config.yaml
d_expert: 128
router_logit_norm: 1.5
train_tokens: 1226000000
Below are experts of layer 2 (counted from 0) of a mixture-of-experts language model. Rows are named router (the router's row for the expert) and show model dimensions 0-63. Each number is 128 + 24 x the weight over its row's rms, rounded and kept within 0 to 255.
After each expert's rows: a language model's description of what the expert responds to. This comes from a sample of Wikipedia text that the model never trained on.

# expert 53
router [116 133 139 170 121 118 162 149 115 190 138 118 154 118 119 132 130 112 112 118  96 106 176  79 128 118 149 143 115 123  82 132 129 118 118 120 130 131 125 135 154 126 112 138 137 123 181  92 124 123 134 145  66 140 172 145 156 138 132 155 118  95 141 143]
Description: Subject and object pronouns after that, which or sentence start (he, it, they, him), plus verb pieces like -d, -s, was, not.

# expert 15
router [127 119 156 114 111 115 183 144 140 189  73 124 136  96 121 134 148 129 174 101 151  79 153 113 120 127 146 103  81 153  98 179 125 127 120 136 104 136 108 108 151 126 132 128  76 114 145 135  89 109 148 148 128 141 125 157 136 154 111 131 132 152 102 160]
Description: Word or piece opening a quotation, parenthesis or hyphenated compound, such as "same", "king", "tone"-deaf, (now, out-going.

# expert 23
router [140 139 104 111 140 139 113 118  91 107 129 148 137 127 149 112 122 102 149 127 123 129  61 150 131 107 111 156 123 128  88 121  93 136 125  89 118  97 130 153 147 102 115  59 113 151 126 175 136 161 138 157 123 104 151 118 110 148 115 124 139 132 138 105]
Description: Years and date ranges in biographies, tables and citations, such as (1894–19, 2001–2010, 1992, plus infobox labels like Born, Released.

# expert 27
router [149 119 122 136 178 108 169 101 117 157 152 146 104 109 135 159 137 112 159 103 133 165 149 119 116 117 130 170 138 139 152 148 168 142 157 136 120 121 153 112 152 143 158  74 119 134 188 125 134 172 134 125 115  92 153 141 138 181 108 145  94 143 149  98]
Description: Common first names like George, Paul, David, plus pieces of surnames in credits, citations and squads, such as Neville, Bl-ă-naru.

# expert 7
router [141 150 114 100 145 129 134 168 155 141 101  91 143 121 140 123 129 137  96 148 133 103 151 153  92 115 118 112 134 143 145 171 183 151 138 149 133 147 117 104 124 128 163 111 145 139 121  96 118 139 108 149 113 100 119  82 144 129 152 130 180 109 115  98]
Description: Common nouns after the or his and opening words of place or event names, such as way, school, San, New, Battle, Housing.

# expert 24
router [134 150 137 127 173 146 106 114  96 110 112 155 100 118 118 151 141 135 102 113 152 136 111 124 121 132 153 145 196 121 118 155 109  89 144 171 108 122 122 105 154 141 154 111 155 160 129 109 167 129  97 109 114 130 136  96 144 137 102 108 120  99 128 183]
Description: Prepositions like under, during, following, within after verbs such as came or was, plus final pieces of split words, as du-g, side-lined, trouble-making.

# expert 38
router [126 100 121 111 176 141  92 156 133 124 118 112 103  82  87 118 157 120 108  93 149 163 106 124 137 155  94 150 151  90 140 112 127 154 130 128 118 138 119 128 158 107 141 144 137 125 139 123 129 146 113 111 128 107 128 154 135 106 140 114 122  94 135 102]
Description: Full stops ending sentences or abbreviations, plus decimal points and initials, such as Chicago., B.M.C., 53.72, H. triguttaria.

# expert 48
router [117  74 130 112 139  80 123 133  84 105 131  93 133 143 128 129 170 138 134 111 160  78 129 126 130 146 116  96 140 126 130 148 103 157  94 151 113 141 117 163 162 175 131 149 140 160 148  87  92 110 151 149 157 145 153 118 153 153 121 101 124 149 113 131]
Description: Numeric tokens in stats, measurements and tables, especially digits after a decimal point, e.g. 6.19, 4.00 mm, 250 works, 110 m; also million, several.

# expert 58
router [105 147 133 110 101 167 149 142 175 123 121 162 134 151 104 162 133 151 147  81 112 143 118 133 150  68 146 121 141 152 193 114  93 159 168 100 123 121 131 133 121 110 190 149 126 135 130  84 129 103 118  62 181 153 123 132 149 125 175 124 111 116 116 105]
Description: Pipe separators between cells in wiki data tables of sports statistics, election results and discographies, plus semicolons ending fields in flattened lists.

# expert 30
router [ 96 158 136 101  90  87 127 159 145 162 145 125 140 136  90 108 175 142  81 169 145 109 153 103 125 115 151 143 127 115 123 136 125  94 103 161  70 177 116 107  95 117 104 116  91 105 151  75 135 117 142 130 135 129 158 157 141 153 154 105 111 100 140 167]
Description: Past-tense action verbs and particles in narrative about people, such as took, won, wrote, sent off, carries her off, helping.

# expert 42
router [108 155 128 132 137 144 108 138 141 157 129  84 126 166 140 110 116 120  98 143 109 159 119 145 128 100 112 147 150 162 147 126 145 134  87 108 112 156 122 153 139 119 137  75 116 113  88 133 109 136 154 128 137 114 131  99 120 164 127  94 121 137 138  84]
Description: Hyphens inside compound words and romanized East Asian given names, e.g. Lee Soo-man, Mini-Series, pre-colonial; also dashes, slashes and CJK characters.

# expert 2
router [152 107 143 129 141 125 119  84 158 100 121 191 154 131 123 143 115 128 148 131 132 134 136 131 118 149 117 134 130 135 184  95 109 138 134 170 146 108 143  93 109 144 168 153 161 144 166 107 135 102 101 107 136 131 105 125 101 107 137 170 138 144 110 126]
Description: Prepositions like in, to, of, from, by, between linking a preceding phrase to a noun phrase, as in compared to, thanks to, part of.

# expert 11
router [116 134 129 142 123 135 148 112 141 145 153 109 126 101 112 202 139  97 109 109 134 124 128 141 148 127 116 120 211 125 140  99 115 127 132 122 172 122 148 137 106 104 124 109 148 124 126 175 128  77 147 126 126 144 161  93 135 106  89 120 129 117 145 114]
Description: The article the/The after prepositions, and final pieces of split personal or place names like Mel-lon, Cam-illa, Good-man, York.

# expert 40
router [116 131 143 146 115 105 174 122 101 134  92 115 117 118 138  87 148 139 144 121 154  76 150 153 103 138 150 116 140 129 105 159  95 130 117 114 117 104 111 122 147 133 127 126  98  70 108 155 119  89 126 105 154 135 110 127 138 143 122 146 131 160 106 160]
Description: Digits after an open parenthesis, mostly birth and death year endings like (18'57'–1933), speeds like (45 mph), and table scores.

# expert 10
router [158 141 145 121 152 158  71 165 133 172  85 119 122 134 121  99  91 123 129 127 110 127 162 125 157 125 119 126 121 104 127 166 195 169 105 131 117 176 147 140 111  81 129 137 118 114 112 127 160 126 112 109  60 109 105 158 130 110 148  88 121 137 127 117]
Description: Commas and closing parentheses that end a clause or phrase in prose, often after a place, name or date, and before and, which, but.

# expert 3
router [150 110 117 150 147 113 171 116 158 146 147 132 106 122 116 167 123 106 119 117  94 108 109 160 143 177 110 159 123 132 138 116 133 112 176 166 128 143 112 100 164 120 108 128 127 120 125 155 122 155 123  88 138 113  93 131  94 174  93 157 114 120 113 122]
Description: Mostly and, also or, but, although, joining words or clauses in prose; also the = opening a line for article titles.

# expert 16
router [107 189 120 100 113 157 130 104 154  97 118 140 145 140 117 128 126 121 141 105  78 154 120 147  92 103 110 172 107 134 180  87 122 169 165 139 129 131 130  74 115 146 119 152 158 101 134  93 184 126  99 109 107 131  83 100 120 146 153 138 143 116 128 113]
Description: Column-separator pipes inside wiki tables, semicolons in flattened data lists, plus the preposition of in phrases like "by way of".

# expert 44
router [133 113 108 139 146 110 137  99 122 144 171 162 114 117 140 119 121  95  96 100 133 156 154  91 142 148 130 137 150 123 151 115 142  93 125 108 138 112 155  88 160 165 151  64 142 131 133 136 133 181 124 147 131 100 181 108 118 193 107 161  85 187 141 122]
Description: Mid-word pieces and capital letters inside rare names, acronyms and transliterated words, such as Y-ugh, L-ED-s, Qara-ba-ğ, K-eight-ley.

# expert 8
router [113 104 162 132  73 157 123 123 171 138 153 165 148  97 152 156 161 158  92 140 159 108 142  84 119 142 149 123 118 105 127  91 123 112 113 118  93 131 140 150 146 157 157  98 110 152 190 141  99 114 124 112 101 123 121 123 122 139 136 175 155 123 112 147]
Description: The word of after list, number, part, species, plus the == and === marks of Wikipedia section headings such as History and See also.

# expert 14
router [106 112 106 111 166 153 115 140  98 141  86 107 158 156  96 128 103 116  77 129 104 133 142  94 121 129 119 118 166 140 109 128 119 114 160 100  93 152 145 144 132 125 127 178 105 149 153 124  97 139 136 120 105 113 147 168 174  90 180 132 105 129 143 132]
Description: Pronouns he, she, it, they, his, her, its, mostly subjects before was or has, as in found it easier, made her debut.

# expert 47
router [143 127 109 136  93 153 106 150 124 141 129 126 134 122 122 138  73 155 144 143 138 114 135 148 133 130 176 130 158 146 109 138 163 146 125 134 143 119 107 171  70 109 100 117 156 114 150 130 121 128 116 129 124 150  62  89 116 104 108 123 120 111 121 150]
Description: Nouns and noun-final suffixes following the, a or this, such as classification, system, accession, copy, arrest.

# expert 39
router [116 152 162 120 109 126 132 101 172 107 114 148 119 131 130 139 163 156 107 111 120 145 136 114 134 182  97 148 118 131 161  64 103 110 155 148 107  89 147 124 139 142 167 153 110 123 164 122 168  84 131 100 130 101 130  89 118 131 168 138 143 120 137 142]
Description: Almost always of after nouns like part, end, one, capital, highest point, plus other prepositions such as from, by, including, among.

# expert 54
router [149 129  76 125 140 162 110 137  47  81 166 122 128 157 124 132 137 144 120  90 132 145 173 121 119 145 118 105 180 107 133 130 134 121 132 138 118 119 161 125 103  97 117 170  94 121 135 127 157 131 171 122 151  91  87 128 157 108 112 105 122 131 111 128]
Description: Common head nouns following the, his or their in career and sports prose, such as season, album, role, episode, direction, part.

# expert 60
router [137  93 110 128 103 149 118 120 105 127 131 126 129 114 124 168 113 147 104 152 132 160 131 140 128 130  83 113 166 107 129 122 109 165 155 144 153 129  94 135 119 103 162 121 131 151 136 166 120  89 177 143 124 150 158 119 153 169  99 149 105 122 119 109]
Description: Second word of place, organization or award names following the first word, e.g. United States, New York, NCAA Tournament, Chicago Bears; also country codes like ITA, FRA.

# expert 1
router [137 100 154 174 123 110 113 135 130 113 187 158 142 104 182 121 124  87 143 133 176 143 128 137 133 107  99 113 117 134  93 129  91 108 104 159 142  97 149 170 155 116 134 106 148 122 107 120  90 151 112 144 136 128 134 153 109 181 130 123 159 180 120 125]
Description: Numerals and number pieces in tables, scores and date ranges, such as 6, 73, 1951–195 and page ranges like 15.

# expert 13
router [111 112 152 115 153 134 140 122  88 162 114 130 145  88 103 107 127 139  78 153 132  89 132 146 112  95 120 106 152 157 126 111 122 120 111 127  98 123 122 159  87 104 150 153  98 139  81 137 125 154  94  99 132 116 151 182 112 134 140 121 167 130 189 139]
Description: Clause-linking words after verbs or commas, above all that, plus which, who, where, when and be, as in said that.

# expert 52
router [143 127 149 110 160 126  93 159 145 123 108  96 155 111 137 141 124 100 125 133  81 124 101 136 134 127 110 161  83 123 153 142 165 112 159 115 109 153 105 114 146 113 136  98 169  95 145 131 166 170 129 115 106  92 100 148 153  86  95  99 145 118 116 118]
Description: Commas separating items in lists of names or numbers, and commas after asides like however, in both prose and data entries.

# expert 51
router [156 115 184 125 166 142 111  95 120 105 115 140 116 137 116 159  94 129 165 137 133 161 124 148 106 139 116 153 125 167 148 110 132 154 163 192 174 122 129  97 118 119 146 118 148 101 149 146 173 138 103 132 160 137 130 109 151 123 134 155 123 144 116  92]
Description: Pipes separating table cells, line-initial list dashes, numbered markers like 3. or 5., and colons after infobox field names.

# expert 43
router [144 158 129 105 174 117 160 133 119 120 114  88 114 133 114 119 110 148 157 133 143 133 134 124  95 116 172 154 126 156 132 136 172  99 145 113  96 132 130 108 141 160 109 133 111 106 139 149 141 177  95 157 121  51 121 111 167  67 133 102 126 127 128 171]
Description: Byte pieces inside Chinese, Japanese and Tibetan characters, plus everyday nouns after the, such as film, name, conversion, town.

# expert 59
router [134 146 114 115 166 115 139 101 103  99  99 181 115  81 170  96 116 128 129 153 175 160 119  97 117 139  92 122 128 128 171 168 125 115 121 156 143 113 113 138 120  85 164  95 107 139 111 100 121 158 139 131 139 142 115 163 137 149 146 153 100 133 121 155]
Description: Abstract or group nouns and suffixes like -tion, -ity, such as species, women, population, findings, rarity, estate.

# expert 35
router [141 128 109 139 112 133 127 174 125  85 172  71 174 146 130  86 134 129 157 112 105 133 151 118 127 137 159 150 151 179 148 143 139 106 179  87 139 116 133 152 128 115 150 137 135 105  99 137  86 129  86 183 131 153 110 138 127 123 129 122 127 137 135 142]
Description: Opening quotation marks after wrote: or According to X, apostrophes like India's, and opening parentheses before dates or formulas.

# expert 55
router [111 110 148 130 147 103 102 129 120  58 116 124 103 147 155 114 144 146 123 109 159 111 127 129 139 140 152 126  84 128 163 122 173 134  96 102 104 134 119 117 127 131 121 124 114 134 131 104 111 168 130 121 136 133 126 155 121 113 144 119 167 115 111 137]
Description: Middle or final pieces of split words, such as reluctance, o'clock, esoteric, ignorant, plus Thai bytes and number words like five, nine.

# expert 33
router [148 110 109 138  65 128 113 146 104 140 121 131 138 141 107 120 117 117  80 139 123 175 168 113  82 119 141 131 167 109 149  95 157  98 119 129 105 149 153 139 135 130 161  98 143  85 160 149 146 144 152 118 136  94 196 111 127 149 119 154 120 156 102 124]
Description: Closing pieces of words before comma, pipe or bracket, such as -ing, -es, -ated, -nia, e.g. Batt-ing, kibbut-z, States.

# expert 29
router [109 148  91 152 137 160 101 101 172 158 179 148 112 110 111 146 136  72  91 126 116 143 101 134 128 106 127 127 162 145  97 127 135 132 135 141 124 106 131 110 145 138 134  81 155 169 121 125 109 154 104 121 118 124 158 148 152 151  93 146  83 100  89 108]
Description: Inner pieces of split proper names and titles, like Mo-ini-ghan, Br-other, Cer-v-ello, plus capitalized region words like Central, Western.

# expert 21
router [150 142 140 153 145 100 138  83 119 145 129 149 127  90 134 118  93 128 142  97 149 165 125 133 122 151 112 157  70 100 104 130 151 129 133 137 108 104 114 102 178 170 145  71 134 125 174 100 159 189 135 149 104 128 157 143 114 139 127 137 128 127 121 152]
Description: Early pieces of foreign surnames, species names and particles like La, De, El, Ko, as in Pu-d-ji, P-ucci-nia, Neo-mon-achus.

# expert 9
router [139 128 125 111 133 169  83 133 151 133 168 105 131 127 122 143 118 166 126 159  91 131 128 106 149 101 144 157 120 120 128  90 152 126 156 109  95  97 152 115 141  70 141 145 178  99 114 154 137 151 139 118 136 121 127 115 130 130 171 107 129 137 129 148]
Description: Contrastive but, though, except after not only/not just, plus middle pieces of foreign names and Thai script, like Kapingama-rang-i.

# expert 18
router [ 95  92 124 107 126 123 112 130 134 116 128 101  95 147 151 135 143 138 113 146 146 140 128 139 139 127 132 110 112 160 124 115 188 157 105  86 146 129 107 106 108 156  74 125 122 132 111 128 119 144 127 131 117 130 115 126 112 130 127 136 164  97 160 137]
Description: First piece of a capitalized name or word, often a single letter or short fragment in lists and tables, e.g. A, B, Jo, Ben, Hil; also articles a, an.

# expert 31
router [144 148 170 144 143 162 115 166 187 201 108 130 129 110  92 132 144 110 140 113 136 132 144 100 138 143  89  86 124 133 102 148 152 128 104 137 105 177 112  97 147 118  90 131  84 105 133 115 107 110 145 101 143 124 166 126 119 113 164 152 110 113 135 173]
Description: Participles and adjectives after is, was, be or more, such as studied, pronounced, effective, likely, known, used.

# expert 49
router [112 110 125 128  93 137 169 155  44 141 145 126 158 137 168  99 154 141 179 109 123  96 184 129 169 110 117 144 135  89  97 158 107 126 127 110 148 137 120 120 143 137 115 145 110 117 102 161 118 106 137 113 140 152 103 132 148 129  97  88 133 186 127 127]
Description: Year endings in birth–death ranges like (1926–1994), years opening list items, and table or heading words like History, See, Singles.